Weights of a small mixture-of-experts language model, trained from scratch on English Wikipedia.
Size: 11 layers, width 256, vocabulary 2589, 164M parameters.
Experts: 128 experts in each of 10 layers, 160 SwiGLU neurons an expert.
Training: a variant of Muon for the experts, 642M tokens.
Below are experts of layer 6 (counted from 0) of a mixture-of-experts language model. Rows are named router (the router's row for the expert), down (a neuron's output weights, with its number) and show model dimensions 0-255. Each number is 50 + 15 x the weight over its row's rms, rounded and kept within 0 to 99.
After each expert's rows: a language model's description of what the expert responds to. This comes from a sample of Wikipedia text that the model never trained on.

# expert 26
router:42 15 46 19 37 54 35 67 43 43 78 48 70 57 42 48 26 49 65 38 53 52 66 78 85 54 52 39 47 57 54 36 57 50 53 74 65 50 53 77 50 53 61 60 30 72 52 43 31 62 53 88 43 65 52 46 26 49 38 66 53 75 56 48 46 48 55 50 45 66 34 72 65 30 61 50 45 06 78 41 38 64 26 46 41 44 40 54 33 39 26 71 46 63 58 55 44 45 49 46 38 29 51 50 38 38 52 48 54 69 52 40 54 23 55 79 47 55 57 43 70 41 45 14 30 48 65 68 26 45 34 56 74 20 38 50 52 39 37 66 54 57 66 71 37 47 24 34 36 44 66 36 47 55 63 61 66 68 20 53 46 52 39 28 74 50 36 43 46 44 68 64 44 55 59 56 41 40 72 46 45 18 60 70 54 60 54 64 60 16 24 48 37 53 81 46 80 39 50 79 34 60 48 50 59 58 75 53 73 34 56 65 62 53 42 78 59 53 47 50 43 61 39 79 59 48 45 34 82 70 53 27 43 85 45 64 79 41 60 70 68 42 44 80 56 68 58 55 58 70 61 43 55 54 58 35
down0:50 27 67 58 52 57 41 37 60 70 56 49 53 52 33 69 42 48 41 52 73 62 46 39 42 55 41 29 75 32 51 45 72 32 63 39 63 46 33 50 56 38 50 36 56 80 37 54 44 45 50 62 59 31 15 41 32 41 83 72 56 60 36 47 35 31 62 62 69 57 39 55 80 48 49 47 39 74 71 28 52 54 44 54 57 41 34 38 41 33 56 49 42 66 49 60 44 56 11 61 39 65 46 93 35 41 44 74 23 52 29 34 32 58 34 41 50 09 56 61 42 65 44 48 47 55 27 42 76 36 43 50 32 82 52 31 40 57 31 41 41 62 58 34 60 69 55 35 16 56 54 62 45 20 60 28 64 44 71 46 40 59 45 59 57 43 61 35 84 79 29 58 92 53 51 71 40 55 66 57 69 48 44 57 50 42 49 43 31 40 62 52 57 71 60 51 51 17 54 61 47 44 58 36 50 18 53 42 33 32 15 64 64 42 57 43 30 49 43 60 33 74 41 78 40 31 53 33 49 60 61 44 67 54 62 44 38 53 53 92 41 45 30 55 44 35 43 80 53 66 82 34 34 41 63 50
What it handles: Byte pieces of accented letters inside non-English words, like í, á, é in fácil, Orléans, plus bare digits inside table numbers.

# expert 19
router:48 37 41 40 67 40 44 55 37 48 51 40 44 69 41 63 14 54 73 56 51 50 64 49 66 75 44 49 77 70 45 51 50 69 50 35 69 61 47 43 70 52 46 55 51 57 40 42 59 46 45 69 49 44 52 56 57 38 42 77 48 55 70 50 45 35 46 48 28 49 55 63 52 43 64 43 42 48 50 68 54 63 54 65 62 54 31 88 47 37 54 41 25 08 47 47 31 46 56 30 57 55 42 33 48 41 60 39 57 80 49 55 61 47 40 84 55 42 65 66 75 13 42 42 28 52 50 61 51 55 40 55 75 14 38 58 39 58 47 70 78 35 84 63 06 53 28 53 64 46 42 36 46 64 47 62 55 53 36 57 23 84 55 55 55 55 64 38 63 74 56 54 73 17 28 46 33 39 49 25 58 61 53 74 47 35 53 66 61 47 51 54 34 56 47 51 75 58 69 65 54 42 55 44 53 60 67 58 51 19 54 57 45 56 67 68 56 45 45 47 77 51 62 66 69 55 42 14 76 46 93 33 40 57 48 58 68 43 63 99 78 51 43 81 77 44 62 67 75 41 37 48 75 40 42 45
down0:60 32 49 21 49 61 69 54 47 53 99 70 39 19 45 49 38 60 50 35 37 45 54 28 45 55 15 39 66 70 40 51 47 63 72 36 64 85 52 52 25 30 56 53 61 43 47 63 37 38 90 41 50 58 43 55 65 36 47 41 69 28 47 67 45 40 45 75 46 43 26 66 60 55 44 57 47 27 52 63 37 42 84 56 68 84 46 65 30 72 54 35 54 79 78 31 57 73 42 65 65 33 65 60 51 37 41 44 73 42 77 53 70 52 78 47 39 62 55 61 36 68 46 58 34 37 73 43 46 39 56 58 63 59 35 58 64 37 51 79 44 42 67 26 60 36 53 48 44 64 57 42 47 48 58 52 40 45 25 62 43 33 74 44 36 68 80 46 43 68 79 65 85 43 53 61 55 27 51 28 43 19 58 48 23 81 49 51 40 64 79 52 60 39 47 64 51 52 36 55 54 37 48 40 42 60 50 53 56 89 50 79 69 68 48 49 64 58 67 49 28 35 28 55 57 48 66 44 29 42 73 51 31 46 28 54 26 36 55 61 39 49 47 43 45 55 55 40 54 75 45 66 33 53 56 37
What it handles: Commas closing introductory phrases or dates, and clause openers like that, where, when, although, because: Despite this, August 4, where he worked.

# expert 28
router:50 47 56 44 91 53 27 59 37 31 45 25 67 67 45 58 46 34 49 48 50 52 68 52 77 71 55 34 52 67 49 22 59 56 50 45 86 69 47 47 55 41 52 56 55 62 48 26 43 62 41 58 72 61 54 35 16 43 43 85 36 45 76 45 65 66 36 38 47 51 49 70 50 80 49 45 71 32 59 30 46 65 42 88 69 74 32 66 40 48 47 57 22 51 36 38 33 45 50 57 48 38 49 57 41 21 62 32 56 66 42 60 51 43 44 53 65 32 67 52 70 31 46 31 26 35 66 41 45 56 60 75 70 27 41 34 62 27 52 63 62 49 51 42 39 45 58 52 52 40 17 46 35 64 72 66 58 59 40 56 26 76 26 34 70 07 61 52 19 37 31 49 64 50 70 61 52 35 62 48 50 13 54 58 70 50 53 73 46 58 49 38 22 47 83 32 46 50 69 62 41 43 36 34 60 65 67 45 71 41 67 30 32 50 53 54 31 32 40 52 52 58 63 58 52 46 40 42 59 45 48 47 51 50 44 65 38 50 77 57 59 51 30 64 87 89 54 83 47 40 44 58 62 34 51 31
down0:23 59 72 54 48 54 50 50 57 72 36 38 50 53 51 68 21 41 64 57 42 46 34 46 55 46 34 87 51 65 62 39 65 40 54 32 61 41 46 55 62 68 36 70 20 49 56 52 59 50 52 56 26 43 41 52 22 36 45 45 52 59 47 56 54 43 48 45 59 45 56 66 38 73 51 33 53 58 36 67 64 58 34 79 50 63 33 37 51 44 66 43 78 69 52 32 72 49 29 50 59 31 59 39 37 53 52 35 67 46 69 42 33 35 38 82 30 47 57 30 63 17 38 78 41 68 60 45 53 71 58 53 58 65 34 63 21 42 48 33 55 45 58 55 63 54 80 33 18 68 42 23 22 44 64 42 64 21 65 77 54 40 54 46 43 39 46 55 52 67 61 45 64 59 49 57 47 40 65 69 40 09 37 43 34 72 83 67 61 42 45 67 26 30 39 46 37 30 59 68 19 40 43 33 33 29 32 13 48 76 57 55 62 60 37 43 29 63 54 32 41 73 43 57 61 19 20 71 79 65 63 56 49 48 57 54 43 46 48 45 69 51 54 56 46 51 19 33 54 51 43 52 75 17 74 29
What it handles: Word starts like se, d, gen, dist, ele, and the ct piece, plus population and genus words in census and taxonomy text.

# expert 61
router:73 39 37 40 57 48 31 29 36 32 81 37 59 98 42 55 21 67 43 53 39 32 57 74 66 51 68 26 65 66 59 46 27 61 67 68 44 71 50 53 60 39 41 62 65 67 41 53 43 79 52 54 57 54 76 49 30 27 47 49 72 55 54 34 60 58 49 63 44 44 42 74 75 36 64 55 59 44 58 34 56 64 35 56 51 52 47 56 42 52 48 40 37 34 34 63 41 39 74 47 36 21 39 55 45 39 59 39 45 63 46 63 46 48 54 52 56 29 76 65 63 36 54 41 32 52 88 71 23 65 52 65 69 40 46 35 59 32 29 69 82 46 73 70 47 49 23 28 52 33 38 52 36 72 48 63 72 56 43 39 39 51 32 46 59 20 65 35 50 43 57 43 45 60 45 47 48 31 47 22 55 56 59 54 60 48 67 76 30 43 43 61 21 41 56 34 63 48 58 84 56 49 37 35 63 50 63 59 44 51 75 47 32 30 39 70 57 51 64 55 84 66 54 51 42 50 36 31 37 63 63 35 50 74 56 45 67 24 97 72 48 52 24 53 75 64 63 70 83 21 48 44 56 57 69 48
down0:82 49 79 58 53 69 09 49 35 80 76 52 36 39 51 57 62 26 54 35 45 72 57 34 41 77 24 52 59 50 15 18 54 61 57 54 23 45 59 56 81 26 50 15 65 57 66 49 33 34 85 69 45 48 56 53 43 56 65 41 48 68 54 49 38 53 75 46 36 63 39 55 41 57 27 47 40 47 48 37 42 86 44 22 44 46 33 49 69 65 38 46 61 22 65 48 76 43 45 53 34 56 38 61 43 42 63 59 60 54 82 27 45 27 65 53 51 60 58 52 75 40 46 43 28 46 65 39 54 57 50 66 78 65 68 54 35 66 26 52 49 49 56 51 64 20 34 54 80 34 58 49 39 53 51 36 63 49 51 55 66 52 36 30 42 51 31 57 64 50 37 56 46 45 57 77 44 64 56 38 47 58 42 41 76 51 78 52 48 43 68 68 79 72 65 50 57 61 67 58 22 48 62 35 47 36 51 56 69 55 45 57 70 65 62 56 49 39 39 51 51 62 80 66 56 62 51 33 52 61 66 61 42 35 52 31 26 66 48 61 46 38 31 37 97 68 56 76 54 33 51 72 72 45 31 36
What it handles: The pipe character separating cells in Wikipedia tables, especially after the first cell of a row, plus semicolons and See also headings.

# expert 47
router:45 51 50 23 56 46 18 57 30 38 61 00 54 58 16 51 55 65 51 38 68 46 64 49 68 60 53 51 89 62 58 55 55 61 50 52 65 42 44 64 39 52 49 54 30 52 34 41 61 72 47 51 42 50 36 57 37 26 48 71 78 87 51 30 58 71 50 50 45 55 44 60 64 49 39 55 30 28 58 51 39 50 67 76 47 75 26 77 34 32 40 64 27 24 27 52 46 24 51 70 31 34 48 43 47 22 73 27 44 87 39 52 52 35 37 54 91 50 36 65 49 48 11 53 62 32 48 39 46 42 33 70 68 43 46 47 59 29 49 71 52 37 36 50 38 42 31 47 55 48 38 54 53 49 46 48 45 44 00 47 62 53 61 31 52 28 52 48 48 60 34 61 36 49 33 72 45 33 59 42 62 49 70 62 50 46 66 62 74 47 48 42 39 47 46 40 69 32 55 68 39 36 33 23 51 76 49 41 65 33 35 37 59 34 42 44 41 17 66 49 58 69 62 50 52 38 48 32 56 83 64 33 80 55 64 70 50 63 71 60 65 42 36 49 76 66 54 56 72 60 46 42 51 50 68 47
down0:63 28 41 58 49 67 49 40 77 37 52 39 57 15 39 53 53 55 58 44 55 46 63 31 44 61 43 27 47 55 44 24 57 47 77 48 27 54 55 30 58 29 28 47 48 55 66 37 30 29 45 43 71 58 37 50 55 54 55 88 29 15 82 47 32 42 64 50 78 60 55 79 40 70 62 61 67 25 54 48 41 20 38 49 51 53 42 63 34 54 44 64 58 42 56 70 60 41 57 25 37 61 59 67 66 52 54 30 56 28 53 41 19 40 55 58 55 40 38 58 40 46 96 61 26 47 55 50 25 34 52 51 22 65 35 64 56 53 25 42 28 43 51 61 62 25 49 57 65 64 73 67 37 54 24 42 73 48 52 49 27 22 51 47 66 50 54 49 52 30 65 32 55 48 53 22 56 63 43 67 48 50 69 77 49 39 48 50 64 64 54 58 46 52 35 52 50 50 76 31 64 58 43 53 66 49 46 28 26 51 52 49 33 49 39 77 22 61 62 83 16 47 38 34 68 71 56 45 40 33 17 68 64 79 43 29 54 52 28 35 42 49 59 47 55 76 62 63 38 56 35 43 47 76 82 42
What it handles: First pieces of longer Latinate words after articles, like pre-vent, sub-ject, e-mployed, att-empt, ext-ension, infl-uence.

# expert 48
router:53 36 57 43 75 57 36 61 32 36 69 45 51 51 45 78 19 67 53 38 59 31 78 65 51 73 49 41 66 50 57 37 32 35 56 81 61 64 65 63 62 62 50 43 48 38 42 55 65 41 54 41 62 59 51 53 21 36 37 71 49 50 65 47 53 57 74 53 44 59 35 52 65 76 50 30 62 32 61 28 47 58 58 28 58 50 38 54 47 37 48 30 55 28 35 71 52 49 50 83 62 46 20 38 53 26 65 52 42 68 55 20 44 37 46 72 62 64 41 63 54 41 43 47 42 20 42 55 10 56 59 41 72 22 65 36 66 54 43 58 60 40 57 44 30 47 54 37 55 46 37 72 53 71 74 88 71 56 44 19 41 59 43 39 61 39 39 50 33 45 58 52 29 70 64 52 33 40 43 41 50 44 65 56 48 61 49 84 31 19 41 65 34 54 68 55 68 50 95 66 50 60 26 71 44 99 66 66 62 59 65 49 65 31 41 61 44 58 68 35 75 57 47 68 56 52 41 35 67 64 59 61 60 54 53 95 45 58 64 63 64 41 46 58 83 49 52 46 63 43 43 50 58 34 58 24
down0:39 20 45 32 47 52 32 60 42 27 84 47 64 37 68 38 47 55 33 42 25 55 73 62 54 44 57 76 55 45 58 52 38 46 57 43 52 43 46 67 38 42 40 86 66 47 38 50 45 38 79 44 35 34 68 35 57 93 47 54 37 68 67 52 62 20 32 50 51 53 20 39 40 34 61 81 57 46 25 49 59 40 39 61 70 43 56 54 74 42 48 60 56 12 33 43 55 43 49 35 74 54 61 58 72 36 42 48 42 63 74 66 36 46 75 72 44 69 64 48 55 78 53 75 63 38 55 79 83 66 50 51 49 60 75 55 38 45 31 65 70 54 56 75 64 44 58 52 29 46 70 46 61 49 53 33 53 41 67 66 80 56 29 64 38 44 40 65 57 51 45 68 73 63 47 74 78 38 62 58 45 37 63 81 40 54 38 47 71 30 65 35 56 64 54 32 51 58 56 46 70 38 58 45 53 40 70 47 15 43 54 49 50 41 47 85 50 61 32 29 62 54 51 47 42 59 74 42 44 46 83 54 80 55 56 44 54 52 71 36 60 45 78 44 51 46 33 79 51 44 51 33 19 24 38 35
What it handles: Decimal-point digit pieces like .5, .1 in tables, votes and measurements, plus scattered word pieces like qu, self, out.

# expert 20
router:35 36 62 24 56 51 42 57 31 43 55 50 84 77 47 72 42 75 41 32 54 46 60 54 42 61 68 50 76 69 49 36 44 46 64 83 41 72 39 64 53 66 72 52 28 67 57 32 63 71 44 49 61 64 45 58 31 29 38 60 44 54 45 28 32 82 51 57 43 69 55 60 53 36 61 50 86 24 60 44 33 67 61 70 11 74 57 41 59 46 60 52 32 44 13 37 20 47 49 45 40 38 40 35 45 55 66 25 54 59 43 44 58 53 48 81 57 63 55 56 57 44 42 34 53 32 64 67 55 39 44 53 59 45 31 29 58 45 52 47 70 13 70 61 57 56 20 56 65 53 15 62 47 42 48 56 57 46 28 27 23 65 52 40 56 44 37 46 37 47 37 38 49 58 37 39 25 34 68 34 47 30 56 58 51 50 82 81 71 52 29 51 46 57 52 48 63 63 42 56 51 45 33 48 54 55 47 59 87 35 85 68 44 43 38 67 63 54 57 64 67 43 39 72 51 52 47 33 62 45 79 39 57 84 32 80 54 34 72 48 68 53 31 74 81 68 60 60 64 57 55 33 66 57 63 44
down0:40 33 54 31 39 84 40 48 47 31 79 50 51 52 74 43 57 80 72 48 54 34 62 50 34 69 39 70 47 13 65 71 54 37 63 73 69 41 50 26 25 40 36 44 24 74 42 54 33 40 82 50 46 40 20 18 34 59 28 56 60 41 18 44 57 68 68 72 26 44 57 82 42 44 48 65 60 51 32 62 66 45 53 42 54 48 56 67 39 71 66 42 42 62 61 32 44 46 62 38 68 40 49 30 67 51 39 44 39 57 53 56 60 69 51 51 92 55 37 51 35 63 45 52 50 44 56 63 62 67 41 32 71 59 25 63 72 49 23 49 42 35 49 28 40 41 42 81 16 61 75 73 42 20 61 44 48 61 71 51 49 17 53 69 42 52 45 55 44 52 50 50 49 50 63 61 30 46 30 60 18 51 69 48 76 55 71 59 34 28 42 48 60 59 45 57 82 47 43 75 40 39 59 48 39 58 38 60 59 58 61 54 44 25 45 26 65 51 58 53 09 74 37 48 41 53 64 27 60 33 53 46 38 64 59 41 59 51 49 39 43 42 25 46 71 44 36 59 78 40 35 36 65 61 68 49
What it handles: Semicolons separating list or infobox fields like "Released: 2017; Label", plus linking words as, or, and, slash, such as.

# expert 11
router:43 51 48 55 48 46 26 35 19 22 59 22 62 73 38 53 30 77 56 47 64 44 79 63 33 59 56 53 43 78 48 83 41 32 66 45 47 52 51 26 57 54 45 72 41 61 34 43 55 60 24 40 34 75 34 52 52 30 36 87 47 53 62 39 21 60 51 46 28 71 26 69 54 46 46 26 26 44 55 46 35 64 76 52 63 64 51 41 31 70 22 43 50 35 41 35 42 29 65 29 46 40 48 51 19 25 62 42 46 53 55 34 43 36 54 48 58 61 60 49 55 44 35 41 40 34 60 64 40 46 24 43 73 33 50 63 48 61 42 63 40 44 40 51 40 53 48 65 44 32 47 50 50 65 47 70 62 72 27 47 45 84 31 32 67 51 45 45 52 62 66 60 50 61 00 67 38 33 46 34 68 50 69 34 56 56 46 89 65 45 34 71 44 64 39 61 65 37 63 56 42 51 43 42 90 59 50 91 57 40 67 27 49 24 66 44 81 28 56 54 57 84 34 53 45 38 26 35 51 56 48 25 52 67 45 54 65 50 47 61 62 53 37 55 62 57 66 72 38 41 35 63 54 31 59 38
down55:44 61 64 58 77 46 25 71 73 66 98 53 80 36 46 33 52 27 33 60 51 82 67 08 65 54 60 60 45 46 43 64 52 59 50 37 73 35 63 46 73 41 56 49 55 60 40 56 43 54 49 60 59 52 53 32 71 52 33 70 57 75 39 41 35 51 20 69 34 48 54 67 60 44 27 63 53 72 62 40 48 34 59 47 29 67 12 48 33 31 33 28 72 66 49 59 48 68 31 61 35 69 40 56 50 37 51 32 17 55 55 44 35 42 43 69 63 27 66 41 51 53 52 59 23 74 55 74 32 77 64 43 65 53 62 35 73 42 49 61 39 61 57 50 64 49 39 48 60 41 49 63 47 77 34 54 66 59 46 36 54 67 68 41 24 67 77 53 37 53 73 43 39 50 59 41 62 52 39 49 72 51 57 50 52 59 55 42 26 31 59 37 47 55 73 37 52 73 52 69 31 39 40 50 34 42 24 35 59 27 68 38 58 74 81 24 47 64 73 75 29 38 27 37 40 66 64 55 53 27 46 41 45 61 62 46 75 34 45 36 27 46 37 46 44 58 46 53 47 60 33 18 53 33 32 30
What it handles: Opening pieces of words like Ch, ch, out, com, dis, mov, bel, plus "ie" inside names such as Jackie and Biujac.

# expert 53
router:48 40 35 55 63 69 06 40 35 34 61 39 62 45 46 91 41 78 61 64 58 67 53 42 66 54 49 58 60 69 57 64 39 28 74 68 70 61 32 63 58 47 47 46 42 45 43 43 26 57 37 61 72 86 51 64 31 52 65 65 47 66 51 32 50 66 62 33 30 67 41 69 64 58 51 40 69 12 74 45 52 50 58 60 48 60 21 57 33 60 47 52 51 48 39 71 25 34 62 26 28 45 43 41 31 32 61 32 37 72 37 51 22 38 43 64 59 48 49 61 65 51 34 47 54 40 66 61 45 41 51 66 66 46 48 38 50 37 38 97 59 47 56 55 20 67 48 50 53 35 50 69 48 75 71 57 82 37 38 58 43 74 24 35 76 51 46 48 38 49 73 50 51 51 45 73 37 48 49 30 54 52 76 52 52 65 68 68 54 26 36 66 43 43 72 31 61 28 86 51 46 62 54 74 57 60 65 65 53 28 49 52 21 28 38 43 61 55 29 63 70 53 59 64 66 61 45 27 54 40 75 28 45 70 34 63 74 58 63 60 65 57 53 49 51 53 39 81 56 75 43 41 62 31 63 36
down0:46 58 43 35 24 39 19 41 47 49 28 65 83 45 56 33 31 43 45 18 77 41 60 44 66 45 26 65 59 58 24 39 55 33 29 46 78 38 74 55 73 46 66 33 50 25 65 49 56 31 75 69 51 46 50 53 41 52 31 13 30 54 63 66 78 49 62 70 68 41 78 65 62 54 42 27 45 47 60 57 65 65 28 50 50 60 41 41 29 46 36 53 38 61 54 80 57 69 51 62 19 33 67 50 48 68 35 34 38 31 47 40 20 53 26 33 42 45 60 32 47 45 41 73 52 43 31 65 60 40 65 63 32 71 44 64 46 48 63 55 70 59 51 48 44 63 50 72 76 68 35 57 84 71 66 34 39 33 57 52 44 95 32 47 29 49 70 64 64 61 47 23 29 52 56 19 50 65 44 71 46 61 66 39 57 47 21 35 29 51 45 48 62 39 24 57 58 40 36 50 67 39 10 25 47 32 84 53 39 37 52 57 61 56 41 38 57 43 45 64 70 60 52 56 50 57 32 40 40 44 43 56 64 70 60 46 63 43 44 64 44 42 54 27 50 59 53 49 56 22 48 36 55 76 57 56
What it handles: Nouns for creative works and media in entertainment articles, such as album, film, song, music, program, released, label, magazine.

# expert 6
router:66 28 45 53 52 64 23 56 26 37 59 37 63 62 45 90 36 68 66 67 70 54 56 70 59 69 71 50 44 52 70 37 46 51 64 56 65 52 62 52 59 45 34 60 42 75 30 32 51 58 36 45 65 72 64 40 58 48 29 65 50 88 64 37 59 50 59 38 24 54 16 81 64 52 61 52 62 42 74 42 45 46 39 43 44 73 14 54 41 46 45 63 37 59 33 67 36 33 53 49 54 27 15 38 30 38 52 26 38 62 53 40 33 41 52 61 73 71 48 80 63 29 35 45 26 41 75 56 39 58 54 59 60 46 40 27 61 44 38 85 51 57 56 56 28 45 31 37 50 50 58 49 30 68 74 51 50 45 35 55 45 72 18 40 51 49 39 39 41 77 61 64 71 54 39 62 44 59 84 28 59 46 57 80 50 31 61 52 52 34 50 60 35 36 66 30 73 40 64 51 38 40 46 53 83 63 80 53 58 28 64 44 65 24 23 73 41 52 59 46 66 44 61 61 52 71 39 40 69 39 70 41 63 55 32 56 69 53 59 51 43 42 46 50 74 42 59 69 43 54 14 38 74 32 61 60
down0:44 61 38 39 28 42 37 61 40 45 64 39 43 27 30 27 49 49 38 66 58 40 47 23 65 53 45 62 64 61 76 23 52 37 74 51 68 63 50 52 75 30 00 17 32 74 55 63 69 67 51 35 52 68 24 46 42 77 52 15 79 47 70 45 48 32 35 99 48 50 48 45 35 36 60 32 51 45 53 58 74 43 61 42 41 25 32 46 30 48 53 66 42 46 55 42 61 43 55 50 56 55 21 54 55 39 35 48 62 56 30 33 19 66 29 66 20 42 56 31 59 46 42 68 48 42 61 51 20 41 30 74 74 64 51 54 48 39 54 31 48 63 45 38 41 71 46 35 43 35 46 65 60 58 48 48 54 28 48 83 18 48 56 58 52 35 49 48 64 52 80 48 36 61 70 87 37 45 50 57 46 61 61 61 60 47 44 39 67 33 46 63 52 64 72 42 55 68 59 74 39 23 37 33 57 53 69 40 50 26 41 49 53 35 74 77 56 62 39 59 45 50 57 31 59 35 60 50 60 64 75 61 50 56 61 53 58 52 57 49 61 57 63 60 51 23 61 48 53 75 45 49 38 90 47 32
What it handles: Nouns for places and institutions after the or a proper name, such as town, city, district, School, station, village.

# expert 22
router:56 44 34 50 69 78 14 42 47 46 60 35 54 49 43 53 30 65 77 77 90 38 56 69 64 74 61 45 53 72 33 40 51 45 61 85 40 53 35 38 44 46 58 72 73 48 46 41 60 62 42 55 67 38 72 44 36 50 32 72 40 46 77 51 52 62 44 45 20 44 34 74 45 35 42 49 43 58 62 42 43 70 45 62 54 47 11 49 43 55 34 73 34 37 17 44 39 31 72 54 56 52 29 26 29 47 83 18 39 78 38 46 54 38 33 58 56 57 62 62 65 25 36 60 54 40 80 64 31 63 38 74 59 23 35 39 41 48 37 62 54 36 57 67 39 70 49 46 52 53 54 66 55 64 76 50 49 47 43 40 42 62 25 53 70 40 41 58 30 36 55 67 57 44 48 92 43 42 38 39 60 25 63 54 48 47 56 59 53 50 45 73 23 48 55 48 74 56 53 57 55 58 33 43 99 37 65 66 59 02 46 52 56 46 34 40 60 35 28 54 68 55 40 45 55 56 56 09 52 50 65 32 65 65 55 33 53 54 45 66 67 45 43 52 64 58 54 67 71 63 38 66 61 37 52 44
down0:40 84 52 39 45 46 45 21 55 37 65 41 57 59 54 52 63 57 36 23 61 56 68 51 65 47 54 38 67 60 62 33 55 53 42 34 75 54 54 27 39 60 33 50 39 78 47 49 47 51 39 59 30 52 57 35 51 49 59 59 52 28 12 40 52 36 51 70 53 50 76 34 54 76 60 32 34 37 54 33 65 35 43 53 46 55 65 49 51 65 54 47 59 51 32 76 33 65 18 59 72 48 34 70 14 26 48 60 53 25 40 22 45 34 51 41 75 67 62 76 27 85 15 43 40 55 46 67 48 42 72 08 52 47 40 47 29 21 42 67 51 57 26 65 58 46 54 62 22 48 52 53 63 72 50 81 38 73 78 26 30 24 33 42 63 30 37 59 58 08 59 47 45 56 57 45 40 52 53 58 54 27 43 41 48 61 45 65 42 61 67 63 15 50 63 62 48 41 36 61 32 49 44 49 36 73 43 68 80 73 40 70 76 49 55 59 67 56 41 40 52 38 39 72 70 42 42 52 34 68 58 51 64 43 55 34 56 78 61 37 58 44 46 50 43 31 37 50 42 41 52 29 41 36 27 28
What it handles: Biographical nouns and verbs like died, death, life, family, time, place, career, including endings such as F-amily in taxonomy boxes.

# expert 17
router:60 55 37 51 55 57 36 42 39 46 80 24 65 65 33 54 38 92 76 79 48 29 63 75 44 63 62 61 59 79 52 63 54 45 60 40 60 48 51 64 70 48 31 77 57 64 30 54 45 42 42 35 56 60 54 49 31 32 54 56 63 53 58 18 70 63 71 50 51 57 61 54 57 49 61 31 46 45 72 42 47 74 56 56 64 54 38 55 22 54 41 56 51 27 39 76 42 32 50 48 31 40 40 30 19 51 58 33 42 83 40 35 38 44 28 53 57 40 46 63 46 40 27 21 42 37 78 32 34 28 50 56 64 42 61 44 75 33 32 77 71 54 79 57 49 27 41 23 82 32 45 61 44 69 52 72 47 61 43 35 18 58 35 43 55 42 60 41 51 34 43 42 56 65 59 53 19 41 60 27 52 50 82 53 77 58 64 74 59 28 42 56 48 37 52 40 61 34 58 92 34 44 50 46 57 59 51 48 56 42 62 47 35 38 23 46 47 33 75 44 67 54 61 56 33 39 37 60 71 60 83 57 50 44 43 60 57 25 63 63 89 59 12 63 55 54 66 43 54 73 52 41 56 43 58 39
down0:53 66 66 79 57 29 66 47 69 22 64 54 52 36 79 10 56 46 36 69 52 54 42 50 27 44 12 38 63 74 46 63 45 46 67 39 72 53 33 37 47 79 74 58 43 27 62 39 55 48 33 56 66 33 32 86 69 33 56 61 58 58 58 44 32 38 61 53 57 73 63 46 33 41 39 64 62 29 63 36 78 31 61 67 73 57 44 53 50 50 45 39 74 44 57 57 57 23 42 50 57 33 47 37 66 67 38 61 60 49 56 44 57 33 51 38 48 78 40 46 47 52 72 45 82 47 56 66 60 65 43 53 73 37 60 66 76 61 37 36 35 37 23 68 30 56 60 52 44 55 37 27 48 51 46 54 44 48 56 60 49 24 61 55 55 32 51 22 37 44 58 84 57 51 46 50 48 58 38 45 54 54 14 32 56 50 61 63 27 55 26 41 40 48 51 61 69 32 77 59 19 38 48 84 69 57 41 34 58 47 49 45 50 50 71 45 39 66 28 21 18 62 52 42 47 43 44 48 58 57 06 52 71 61 59 57 66 50 49 86 12 41 53 45 57 48 55 47 25 81 47 46 48 57 27 54
What it handles: Directional and "New" words starting place names, like New York, South Africa, Western Australia, eastern Laos, Central Michigan; also table pipes.

# expert 57
router:47 34 62 40 66 65 41 40 23 24 60 54 84 72 35 54 44 58 55 43 60 16 67 71 67 33 45 42 60 53 37 78 45 69 78 44 40 76 35 45 43 55 80 70 38 60 40 49 48 62 49 45 52 69 43 42 46 51 79 49 73 53 80 48 44 53 49 49 19 51 47 45 62 53 65 50 46 37 66 30 45 54 44 44 49 60 49 60 33 57 52 52 37 36 57 56 40 43 52 75 51 57 61 12 32 14 51 40 54 56 62 59 46 50 33 53 30 32 43 59 60 65 31 35 22 26 69 77 22 53 34 66 49 38 64 27 56 71 50 52 68 42 49 71 27 50 18 61 45 35 45 59 41 62 46 59 52 73 53 37 31 72 57 55 32 22 50 42 54 72 46 57 51 32 42 50 33 16 60 31 60 47 65 76 70 27 48 58 72 40 18 61 31 26 44 39 47 49 80 54 55 50 35 60 59 59 83 71 73 58 35 61 56 43 60 56 71 56 70 46 53 52 54 35 43 58 30 43 49 85 61 50 77 88 71 54 59 63 66 68 51 49 38 52 71 39 76 50 58 54 38 52 62 61 65 25
down0:59 39 41 55 56 27 76 73 57 26 18 33 60 39 61 41 88 55 56 57 27 63 28 58 51 54 63 40 42 39 54 57 66 10 27 37 52 10 66 33 62 38 11 76 51 38 60 61 44 46 40 54 41 45 61 49 49 49 49 63 64 33 35 61 61 29 39 67 49 51 56 40 63 48 48 45 67 57 45 43 23 38 32 60 75 86 48 51 32 39 57 57 34 55 62 50 42 20 29 47 38 32 47 54 48 63 41 60 75 35 35 29 28 50 67 43 40 51 55 38 50 50 44 51 72 69 57 56 48 55 77 59 64 57 23 48 44 54 56 30 46 16 52 56 70 27 34 47 54 38 62 17 31 30 59 47 50 51 63 69 57 63 26 70 51 70 58 62 72 69 43 87 55 59 43 46 43 60 63 51 58 52 52 30 56 36 69 70 36 37 61 49 85 67 27 63 54 52 44 68 46 49 50 50 73 67 42 44 30 42 59 38 48 50 41 60 76 77 17 81 45 44 32 55 51 61 48 51 56 42 50 74 37 55 51 52 58 79 46 23 65 39 43 39 43 45 16 33 27 55 16 35 49 46 64 62
What it handles: Opening parentheses before units, roles, dates or glosses, such as (44.6 km, (assistant), plus mid-word letters b and c.